Experts of a small language model.
Experts: 64 experts in each of 15 layers, 80 clamped SwiGLU neurons an expert, 4 picks a token, a softmax router.
Below are experts of layer 2 (counted from 0) of a mixture-of-experts language model. Rows are named gate (a neuron's input weights, with its number), up (a neuron's input weights, with its number), down (a neuron's output weights, with its number) and show model dimensions 0-255. Each number is 128 + 32 x the weight over its row's rms, rounded and kept within 0 to 255. Numbers have three digits each.
Before each expert's rows: a language model's description of what the expert responds to; "comes after" lists some tokens at least twice as common just before its tokens as in all text. This comes from a sample of Wikipedia text that the model never trained on. Tokens count by the router's weight.

# expert 39
List conjunctions and articles. And, slash or semicolon joining items in lists of football clubs and career tables (Vardar and Rabotnički, Novara /), plus the.
comes after: " in", ",", " of", " at", " on", " from"
gate8:095119130121119109143078116120101116168073173098186156089107101107073111179121152143125125089174100131179195126138125094175107051098126170105136096132147134118126136174109145106178092117154107113120122142113142114181110171175102182126114185104055104138142129173104141166179131069157148062118137070076121152111129185134120144167093179121107141097120122139115133137161081168154138148074130134158084160134127100065099113081108094092093080172128103169086134174102102169093144176133206084108105133067101139126062128097178107071091109153117108098140126100142088116174106082172101120066170133193120142156153155084125165139136106145105125085099103153145106093090106096134092090121137146155130094087102083161180129133148126194134145138148180078103147148127117194080111168173095
up8:112146136135108150139082100076115127146089159154157116147099140178121152124093136101118140051131162165141165117088118171131136104119126176162142145135155107078149156139080098095202147112161149145095138117129113075149097097188112144130104142077096045118172112143107152149146139104177153121110192115040118131116145148149147108146163116134129129097094179105137160112183148118111117119155076157135075181131137096109113161124098126074147061196154134137124171137111135190103108183118175100117142150056088078153136212019131070084065096171098114113146141118139123136185091083125093126074184130144146075112141158113130123144133168102074150102118092120122132079150106105110111036108091178162137134108138129170171076096172130161099151108115154117069128143101129151117130170114123
down8:155110177148189160102107151160108141170106231092150106106123152078124113121118073177089103123163069114110088140183108174126105137111061122140117181191100122139130108181107100095124158163109095150130112109141148105162122213139094109138085155110121112123145154167070054131120133131136119115201156124080134169169128152089092115120125128133095106129172080183197164112187129135183170156101133142164160125152105156106119140021122117111109139206160134145133094116138102112114134121084133153082123123167132179094101135114168087131078160128168201134141078092172132131144149097109107142111100143213138116125112105164157140133160161137077136158148103158160109135136175136123103107121119090222146136121143060138137143093136111151105091119157183166086130076095113169119123160157147

# expert 45
Institution and place nouns. Head nouns after the or a naming institutions, places or groups: government, Department, School, chapel, Battle, Siege, District, Council.
comes after: " the", " a", " and", " of", " The", " to"
gate1:175127147131084156087089208117164101084112112066143074118144085119072168121153116141111200149137138177084142190136099079124135139128159137114098125114096138137124074137101133165121083205114121114127121132154122071150106132085104101108126065121207155131097131166109101124164115137110070139126142171150142114128053125158141128132092114130109131175148223128096130191122108154123085147165110101146119158138116110211122097127092134137163111139074099126155142129100158099162153091100193139111110170116138051121090107101144066095094121070119120069160132122145150126154147099120160142089056157071132130110077105114157088107140134046132130121127094077153108137111202110138129115115151098089101097101121108063173120133139130112122176150177199085167162124066122195113138118119141
up1:075130130149060162078107106206151107091157145095146171153147200172113116156055107156141096116128121134093125108156084165125136161118103131117153181158105114086153107104130082179202210123155137135080128116134106126049095117157090091063149125170086115170111134132110138100141149165083172117126154060114146142141122091136130146059128122109175119128106090125160145159126175091140158125152073154127134069168081172112071103145113141092155129136156211111095113129108115121126108106110128149133136084136121163184167132125170139115122124120128133077111103100194073112096145138140140118113147080131126158087174083084123132135170124057127140138171102126111100087130127086152056059171076144155146129113164164128101148101171081197146158179071173164085127137084108101113130115166094
down1:137075120139155188161128160128109107132078176103137128120084165090121085163166152113116077146160086139159171123138107154137114177182119119114202126119170086124153150158107065102118100106193163089122121100138140080106068120105061147105153141156098163151130091208134127146093182092170148122140156090096122186121104152090146150110119154155113100140171126113142088145130092164093115098095072115090206149131107101136119136161085116125111165137144161132113106088109102147111105106105118116163151049092206179097099121127176138138133175154155116118107087138159134139155109126086120130122159110154137101068177094093085128200162174177195145169191139124127122112207098134132111172068109125142205149125167142131111139101082076156109078123120143097085148104120082119193081176121097

# expert 35
Function words in descriptions. Articles, prepositions and are/were in descriptive prose, often after "There" or plural nouns, as in "There are three storeys", "a flat", "for housing".
comes after: ".", "s", ",", " is", " and", "ed"
gate2:163090124118171127127166157129101126111126156156126127129139134119202143121151118155139086099126133113108188094122118122098079113137140140103146055147103106157148131170194162136095174103097147154142152132174112088126124142152122132110149144154183184099145172139114143154162098115211152110161179075114127153167166142135095081167147126145126130134134092131147165159102148111146110108147107178213105161123130155166078161130030154113129186162000118125094149178144131145104134144109059180147109144125156106159116148088121153141088092133125158152128169189074129115126120112092120103070106074119186110165109157129157108124172142125135157116160130177037097087113187171107159132168161165161162046181168182126158121106146110098136152125126167131127125094098147173146099175156182
up2:153108076113181159137170147134110116142149133146098148141107145105165141115188122173136099101136130095121195105113111141143060135130175150083141036153083108130119109148129143133095173075121147144154136143163109125148141127119111170158151127136142194114154139131145135183163092114158119131173125034128146140181194143111120116154145143165109163151191059142140174155147124118181124083162133128157150159117111146120097146124101120170142184155040138134060098193124166129101140120128044118104155150117142093174094124120145134136116108104176140151133148217088139140162104133089109121104095117131247107135129143162136173105182079108107144092163114134071110089119114171089166099153152137124154081214146162122161130107137114104118112097092143164142171090082181153141115144197186
down2:098145096114158156198216139126159097153130110139070158151155156120123075186115163075114164118123162144176181127151093090121181153093112104134080115149155087125157154119147109135113171177092119144138109134136082111085101048128049108105124107133130126099156101059159113166124115058132138122190128175114143139162176152117084075175118124157090131048133136148093074083071139130137149118109153124119126093061124086148121117255093157080096155117148158154113096124109152079081143141137188137126095131135128150147099094169124133154149136116108145110067102168128095106102123114094151112134107125132136161107069161116091144129100094110178150090135137132122086113116073154129155134178120157082110134153188167151123113208152182152124097153161100074143178139138072114122142156105125

# expert 32
Articles and noun modifiers. Determiners the, a, The, this, and adjectives opening a noun phrase, such as other, new, former, prominent, Similar, Early.
comes after: " of", ".", " in", ",", " and", " to"
gate0:149067043159103090116073156138112160080111181101156151069091160122146124129097138133112135118164108106149131149214133175155135134142096091129141124208145168134098128150110144068153127138084124149135105137090198118109118156111130151078162123138080126151098110195127131114144180128097115066138131148147088146113092145110112104107119132161124107147133099163096105155062142120129120174098150179214122155136137130142076157097154110174107148107144134118137168134068145101111152099122153108128075143136051155102167104134150219161099165093086093114134118098160075146152080082151130086092135161169054130146154091114149043140083084146102111122169088121186114151093123127106096105117096088103130159046112088104147185111123142143165165146142130095172113116153099177187074124161104
up0:137095039139089063175078161138133173076149110134123118053091142158140147133071113117128163118114163098132148103193158179105187153149143066132142155177115129126139171132097087092168146114109151156131087117069138116080125106092132137094169047156133141119098103168127117068097170137092100104162141170134098092133080098130114095087147078132092145107120133149093127130111129113116123135110115136219136162168164156157038187153177157138153159113128136101146132089096144125148121083100149109058132105135091141122171149149090199148127111119093111134112138112168106174151113097139114061102132186153113116099171080139139016114118167114122154119193084117149127129176169165099085141140133143118104178095119121137113169060157150105122100169112116158124142146133103166148136068108177
down0:152100126134161141107167124092137154080109228074152129119135167120150142155081124085084145092192049116159132143139123123110088155134158131081120146185108161156159071139113148080132123151092098083143135152078138109159150255178114134101127150127108138166124115164140147125144169156127168054116144136091096197142109177115147107097125167152157106219150109105110117168119133117075106149103151129164081188129035147110087121000123134097128138106104133090106126145138108128148140118078132152166117142043102138130121133128195185151088176103136119139160112121120119114158108124091141089098133126161056157176144127129111111119106090147117146144128178108153105088143161129130142110132118153160100145117107089093118155147116129126149127147081141125154093136197127121137110137159085

# expert 63
Capitals starting a paragraph. First letter of a word opening a new paragraph (S-canning, M-uch), LaTeX backslashes in formulas, and the first digit of years and table numbers.
comes after: " ", "\n", " (", " \"", "==", "==="
gate0:134060124119142138099148129089111150122109135055166157182158108104157127136147143130146096128197108015174140051138111036082120079110107081087097133140105150113090081141151124120154113101101029135112098123087122127128131185132104157094138127115154146146106182135103122145164127194095139143109176158137081152145177159166191139203103131114141173161135148146090127135129108153165116146096196109127177116143184180074148098089145139117105128190136152187127064088178154121125112130095125112172117135124096135083104052110178121174132145136129186127118128112107160129123158164105147167128175144050144144145122101140114135171099060161101095128095137126157089164094135131123087117091164110138115162098114119107193100208091142166131141115123163117155130106119149116133083121128095
up0:144113116099134094064118113124180182093153079112134083136164113126081118184114126134129120132158128101114141100206132063105100086132183118099131112125092151114109130105151186139147129074083048137139149145061143134145125133119141160148165114057124152144056121142073108141179150126091100133124160120147132110141157147103148129163075116114106178202090134141130097147104108159124097117100194102172141116146151136068114103112121119147078062158067160179118072104126186130186135111101115135121160143099091151097099106118153153138087120129161184154135150123066095128110146158108153186148108107047160141096153115131142136203166112142122149068106120129196098125056153176155127139109130143159070156155116171141146087176073113183107185202154161108149117115102076145115099098179129
down0:127092103092127104083079092133101124139120182142103148131092119128121130128118138115121135121168111152095149147113159068187123152208160139118136087155115127120140097154118162083138113127107141128168075182077152166120165218119133133145086173179089136147122108089145084142179126109149159068152163096153135117113194091125105124160115162104151120091228074097147133160127154190154111145150125172117094078125134181076170105019110194065119117095112126154110125140090119143089105097105133148155114193100122145144133144128171128075108151145104177170135119125141149094173155088169124117102104091197128138095150116162110120119115120163120150125155058147154103143129155164093096050165171099130141118134125131172131196118157111083126111165054179118117118143171121165079091190154084

# expert 62
Digits in numbers. Single digits inside numbers, mostly 1 and 2, in years, measurements, coordinates, and table statistics like 47.82 or 1996.
comes after: " ", "0", "–", "9", " (", "."
gate1:089081130123137137121164160168159170090099124070130079102132127122153150151164147130069140195103126151105144126113119125177132132101077134089139153110136126137138141105148126126156054170074195160102084135129136102052157139141139085114141134152125148050152112191107152115131103130190132107101194172149106147154077121099123099135182119144158102092138148092114143123101074133096154197093088160096125132174169138127149179124142147134150130094085136126199147109080122103128206154079192156130119141035164110124145127156148107169026127114117171084147154111121107131139113097166154147136192185151105132121135131136109057092145144096140128121156111067144128138102084154039168167203107149152112157144096146103151119150134111123177178142112082125107112096140144132099206169133131
up1:065096127136143112162113160167164179090142149089112137131128126084145144146141156130091071171087136164118135125097104152166165149126074146105129140125157115148178140139148136139198041118087201200101134122133118096085134122134132084131134116162139130115145108148121168116145116144197103113093184100125122118122100134078165052118164106143144116079146127113154135122149064126117122139086095165141111141170120131106130128135147120074138102107102159139164178110087136159089195156102186096186090144095156122128145133142131100134062120128133173106160203123146107099121116086198182128117189185184124092113159141119109086097147159112157174095159136074143081131102067112069170167241140150161141162176114156125130150154124112147150186163086074130072118104124118099101207159143134
down1:148148170167130201137162124142119129144129125126176091128122193118100118154204178075075096159108132148075111107146135125112133075130146103136129126118137159133133135146111127152148122105119119131150109124118128188112101067149134075100159133115077095151150154105093142193141103115187084111128070154140130151136154109082085121221134126117105144154104109113142186114071162130183092131180139078152180124158095084091130131117064134161097161141181125042091097127143096149126120170188138063114109092095068155055142122086102129134124095127157083125154130191077132140126157168124135126151134134139067158120148119150110138151145122172112121135103149072167112222136162135157065160091153138134108120127152134137117028075116125097086094056159135139134207115136077118099125107181109

# expert 17
Line breaks, sentence-initial It. Line breaks in lists, tables and math-heavy text, and It opening a sentence, as in "It is found in" or "It has".
comes after: "\n", ".", " |", ")", " =", "=="
gate0:119124141096109104152147124112100163099111172133178174075186091135102117167063110131123095150166137153156216109074135163144130133138144132122147100169123180065112136129221102153149146156149171159114079153125141089153101119085126110178070098177115124147081102160098139113151135168116156127090155111154082129143124160139109123120084202165147142173160120092089118135100095082184161095111169140115190142182137143189102149126168157155122118137049117135125126120149120142184108143094145146112104137117045105111143123125102174158098154137150118079102156109142094159197179145111130163150159184080128134137117137183147121137109149133156191220136108140165146126132133205130108149086128119108070094073171123120122097139083107163213120145141196079137168120150117111182129158134090
up0:129095126104106121127150102148123153077106170106198186138183118148107128163139133156141184115223126134146194125140109186173122113126124158142130135184098178120105135159240143126189134166126149131071099139128103102112118141121125075182086110178122143127086138164101156157156137151106149103117110109186098159153143200124157132128081216187146132163133130079106143130124129078123181095103142156132154148191118136154086161108151121133108109155087133136124131119111136110134095142092154153125131104104059125104147094114151161174107166122142095084113120134153094141209189131161099168112140143100124162135120109129181124115084158108123108204129108096169159154133167196111085176093133130143100109068153114152087120158090066149210142082159192081152147133161115135159141167137071
down0:162166140125152152145144111177162184148165154127157073143130182157163056125136162157075145135124255145133077114105163113127150118100222172131131127103118127143121134122097152141110143155106096175129118076163193107095104011131148102112160125139088113134122084118114139141130083111134164186147113152119204116139131076125160197123106117100171109149111166107128123074123120152097099139093093154162102116084149096140113129224097165122110077129147078107089191130092083168103170156141121114102133122150164142137071122164137127096116118135202146109100140101144108159165086122123139116120086097113194050129171070120110187133113163118119116143076141169132110098159122113164135080098091160127125107108172111152100101112135133130091109103181084117126112135153133126135170144069132

# expert 43
Past participles, key nouns. Past participles and content nouns after was, the or to, such as built, located, signed, provided, attack, government.
comes after: " the", " to", " was", " is", " a", " and"
gate1:116174169108193170146142053134155067090111108128100123074151144160107090116172108129140179234173122177083076121231110111105102153200160113162155130111085144128137175103192132160114136115084153154103090058101099144112184140147102131172112141131158080102074149115110098152053198176070087115116150123079172144119142153135106199120124153079151132107082140104107174108099159113132148216094107181140143108120083129139134141136117135083110119139128160153126098100141132100171129137133139162127099130119147184131143110147112097142164150142077121147099119120129107115146142104111190151182111112142108205110142179070152126107147147088146145139091113136165129148091128161113080137104145150125122100165159126155109163192111116122120102131151107088120067062121132058131130142141084
up1:152084080119150125150096101085089158143131157095105135117106183097206101156102132088125077113136118107137125189118148172166155129137140156162080076122118118094105103114184112152151137133196188160098115127185138167158132151089119085118125157114120158109047125168077093086158195125110126120080120108090092141125136118180149126205012133107126116139096126165127151141129111117094108129125093151175213091095125140172067145109144164120143129143127181171143133144135085160150097117131070165075081132139118098133097103121142131081139162124199105052122138102124075174129109148145144140072179111171192092117131085152152167150155125107127144182151104139132051154134087147101163154079179055126138090125087117095129082117127135163119135134159122169151118120114092163159097125096097
down1:091145134150205145162081123091111178183128092132105143143134156141162143181096136080123149141132109106124141176131112122203131151096121112209120098100108086106116105036162172106153114142093119129151130137163124161058124163110064171117107163116147182177099168150198123147098193139125102104155128121123108111144135122085099118111083124054155160151140105079110136116123091076163133159157129114043160070121127132080161104118135131133084078127153178109148096142156139166088133051066112059175174130099098134091150158131133131110136148088155108101144076172115094150188139145092137135074110156165101145107128133130194094100203119096114094107131137115100067150144085145092142115169127156124104195089173144144148149134133173134111052116115183071082137143136137130127129147128105

# expert 36
Connecting prepositions, conjunctions. Function words linking clauses or phrases, mainly to, and, by, with, for, after verbs or commas, e.g. refused to, sold to.
comes after: ",", "ed", "s", "ing", " due", " him"
gate1:112143125139143153102113104128134141164120110137151139148189152118082167178171192153110130146154082144202100127098144159175137121067110153129155162125129095157181139202147123179110125099157152225109025148122150096141129139112143138109156099183141108102102170111136094097137116086135155100125113092084169121180158168104097120133110146165112179151118117093152170044106101105128109098151100101183131151139141189106153159129124132162116120175129149159153157165106100148070155152134155101096140126040161169154106085127131155064127128083171146048087137151126203113112111166140130126158114130156117116089105089081141152105083120162185114127162116127062151145098169184143136096136099094131114082085128094121186163225120146119128101075131068162126102125156115145170139152126094
up1:152120102131138137141140128163082140133089118137187122108133188172073155167156116134123121155181114165161050141127185189138118121103138157120119170140109106116212120171119158190118130121097145174156074126091142095103167130140134173110162106169129160113096137099101087086124129115100161083133136140059145127181157165116166113124097094162106124123158148122155142050064122094111095109124109148169103162101141176089133159126129125172159126164132149127112164166098131187059144137103154155087129137087132166201125113121129174138171122055169185080073131198144132158111111187134153128109066179142116081075162088077134133103173120159148130085145088057111134112078172136114121076159069057180116076102105098162175127148111166140124099096095097130126081121138154131120127128174108
down1:076125122086085082123165100082213183097099109220157066128128127176161124182137106090166132156118163173112111134087113160165167104103127211141079069159132139075143151084159144081144124064107120129130129166154094067152186075112175092131146132139120158112146112111131126136174115119076106138146202146158104109123134134091099125087133105131139160090099103168133083124128151100144107087166099173110103133115118169103151107214133165195138112115110150119118091093115160165141095142098163097124147117155141133155122156095092142181136149102185145111171137138100158131155110178147175139105076115126128131148103154153121162127101119168148119077098126159084051100138144083132171181182091112130086132090176093115155115105186108154119090127066111088095112131175128098147104133045164

# expert 20
Line breaks, sports tables. Newline tokens, especially after section headings and before lists or tables; also football, youth, playing in sports career and honours sections.
comes after: "\n", " |", ".", ")", "==", "==="
gate0:109106127119167084107095159073111133140100131098126140193138099185158148121135088114138142168113117131137127148138181136093058140159074099142110098161168155165089150208148139051123117103154170109128153188125114169108176151156067096078185153107165091087132162090136127100138138113104124080073147133099039135127184161146095109167114124125091120141170132156094141166170113117143144143132161090141135109108129126056138063114120127126068138102116134122148170126076205114140164134197151134178129151115131145104127109149122149124107192114058098142102116141139121076112114156107095090137161126150145183147169154128166096139187076112060168180183157165151125132080112075160145113158114155118104121135090092148144050179179125152102104123114167082104068094101119162134085169163086
up0:120127120160116096108077125090099119111120122091165137135208092073190121129164114134099123185113129154121123116171142065143112082135107167187141131127167157183117113171187100066188053088197186099140101174126127110150099111146085132124091149080086146105135164113112093128138084115119132064103116065082097133091090166160157152122106115140116115148161108155137103163160178186164090180172140102120119100162120122065122115128183181087115104132139080116164155148124149116127178076169141147093096161067146110099117097104143174112114128145119147139141135110146115092120139154162080097100182158232142126153142147090189098146142124167097084143163120143115111118122143076184100100117161054133104170133084085134164092174159170101138178146118141138142148056097121117080127115139158
down0:131088094138138108066150106137120133088130175079155153162121071135151113104098149121156192105144075095145123088115143061158073172098114184154132118168175074139154115125148120135147103163094052151128117124095161152134088066105073080096145130160147147162077149135100163123077213146124083116083126114134071137095124160160081113147104155148105159105110140113110123140166113197203124102143113087115159135127063105101170084144107129129059125150141085096161193086152110090103131118169113155121080133109098135127097051127129126103109139160167136127129069149144067125131080100179125106101128183141094172129115100110098084160142136141116105140176100137087090160073090119129068076149207126106114136114136066119139094123207132145155111094145125074108153126097081137110168177149150

# expert 16
Spaces before numbers. Standalone space tokens, mainly in table cells before numbers or years and between coordinates; sometimes a space before the next word in prose.
comes after: " |", "|", ";", ",", ":", "N"
gate0:217199143152096160113078132149104142148100165064134207070107125140113129136103121091107120102155086076149098097195134077158130112184113090142174131160143123185173109138149126161197100099133103117156085131115159164144132169146136117120122128079100181168115197066114083132130136158125156106118114109117083151091083087134106107142109167162058096104089104032112104154086199187128124053172155103094136154144139142192096132093123058088130147150103104126125125120168151115123151129147145160080098132141108138151151096075191141144133125119144136181077111122085152133142145137128123134097076142143081124116102130124093090170141126138173156160149135139169153142101173132120133139114156097160127121150143118149119113163025111176086122081119129117120142109059131128088095197149161
up0:151111136127116124129173124106108168110107162081167101111185126100137110128120191185142176097142048138130127127128126137137058124081078113136112095134158140133108092162186152106104058116136153101145141150102111125127079143133098177151101127118181117144106125173141130103130118099087152090144143127185162135111104188077164114070068168147188113133139125155139099140087089077119111150144182147151155130107095068110142177098155174109149079145155135140166082195077140143098158187167128154168112140097150161066108117118184122137030153088124131100179144163193122128141098115162166198157121135091098122135129099090187139136071088154101084074191091109158074108080153138117085136092125108116112133128109104085159133167168152134149183138098119098180127138134092121129075100197090
down0:138161134157127135115096079134093073167106137128126116128164139112047083124139142168128132114132147083076119115091110139104110126087136138152106142181193141166151147132088060132149135097151135132131141071087083158123132097096124121164121186078144205130118150127135129117095083143099125151066086077175129146115125185094150139059121068172136118115105121184108142066122176205142136040166178074119142107194124104164107166176128143135124122106155138182099115111106101145130147105115120159088071094129146122079114151129145156131141102135099164114059151113166130135098161169080146098091130101097136156114097040124127086169107165164190076168123148137145096158150160144156137159110200132097120054146205124111119164131182160120116171107157106068128151138094138160137160090097165

# expert 59
Sentence-final periods. Periods ending sentences, usually after a noun or date and before a line break or a new sentence with The, In or It.
comes after: "0", "s", "3", "4", "7", "5"
gate0:072139114151120136123066089170114102114039129171135157099122116085127140134125108163107092148048113071115065167162120114078141125134098151126125176191114137118170174162109134105083116126137115165096102122138130121185099118151093121138066143178115124131133136090122151095129178099166091042152126122138103149089110087087056117122101169139137103121147123154162156139087128144141111123126126120159116134141109122105192125132114130081074121105246130121156162066129107173120115120123087139124150137100160127130143106105103071063142136152080108149106039153143113140145059107096102176132084173188125106181157136132095127116039212149093122159076155206122124115131143111157111149137099115101137177143122119122154166141080174093126173143127099134109063138125150137133105196107170
up0:104132136115148114139100075143140135112102135158130150118119118082119137135151148161075106119082132084118103158096155124085120123149116105134099150178103153098127118141109108115082135183063113150090098121117064116187114134120095127079059181157125130142156129142109157133129168101185040079176141153165102098063158076117095085103130143150172137127156157186189153122054116120096119142139116140157103159114103117135203166140101145166098125141195117126143137068117098223098103101114101145062116156103193131096140142123075133120177091149145127176151133132089138102144069108109113171113158158181126142145135172156104132097111136149078145102065167201105102067064125118151083161105071135106173183096125169124101137102152189087119182107158128081117088136156146191133147174111148
down0:118108169105132158063185135106117120096152098197116099131133105150098099140143116130109174115122158138060069084080130102117120116102147127099113148140134155078154143171136226165095090150140109199164117137103094140130119119097193148132182146108122191136129087218105118118131129111161106124212162144153145171064148076038163078145093114121173146116144139179129108146130077121151172141105097110179150110105150050127147129107142142109128120112100161145105135124161124093083086179163156118137169148139138085137154171144130057141118046154153153191169105100114126122142158052085159158135148118126144123124088129087125136149091128082127155109093122094137202144102174142147162131144139172189123126098176158144112095182127100151069149104170172082138126172113091140142167109133138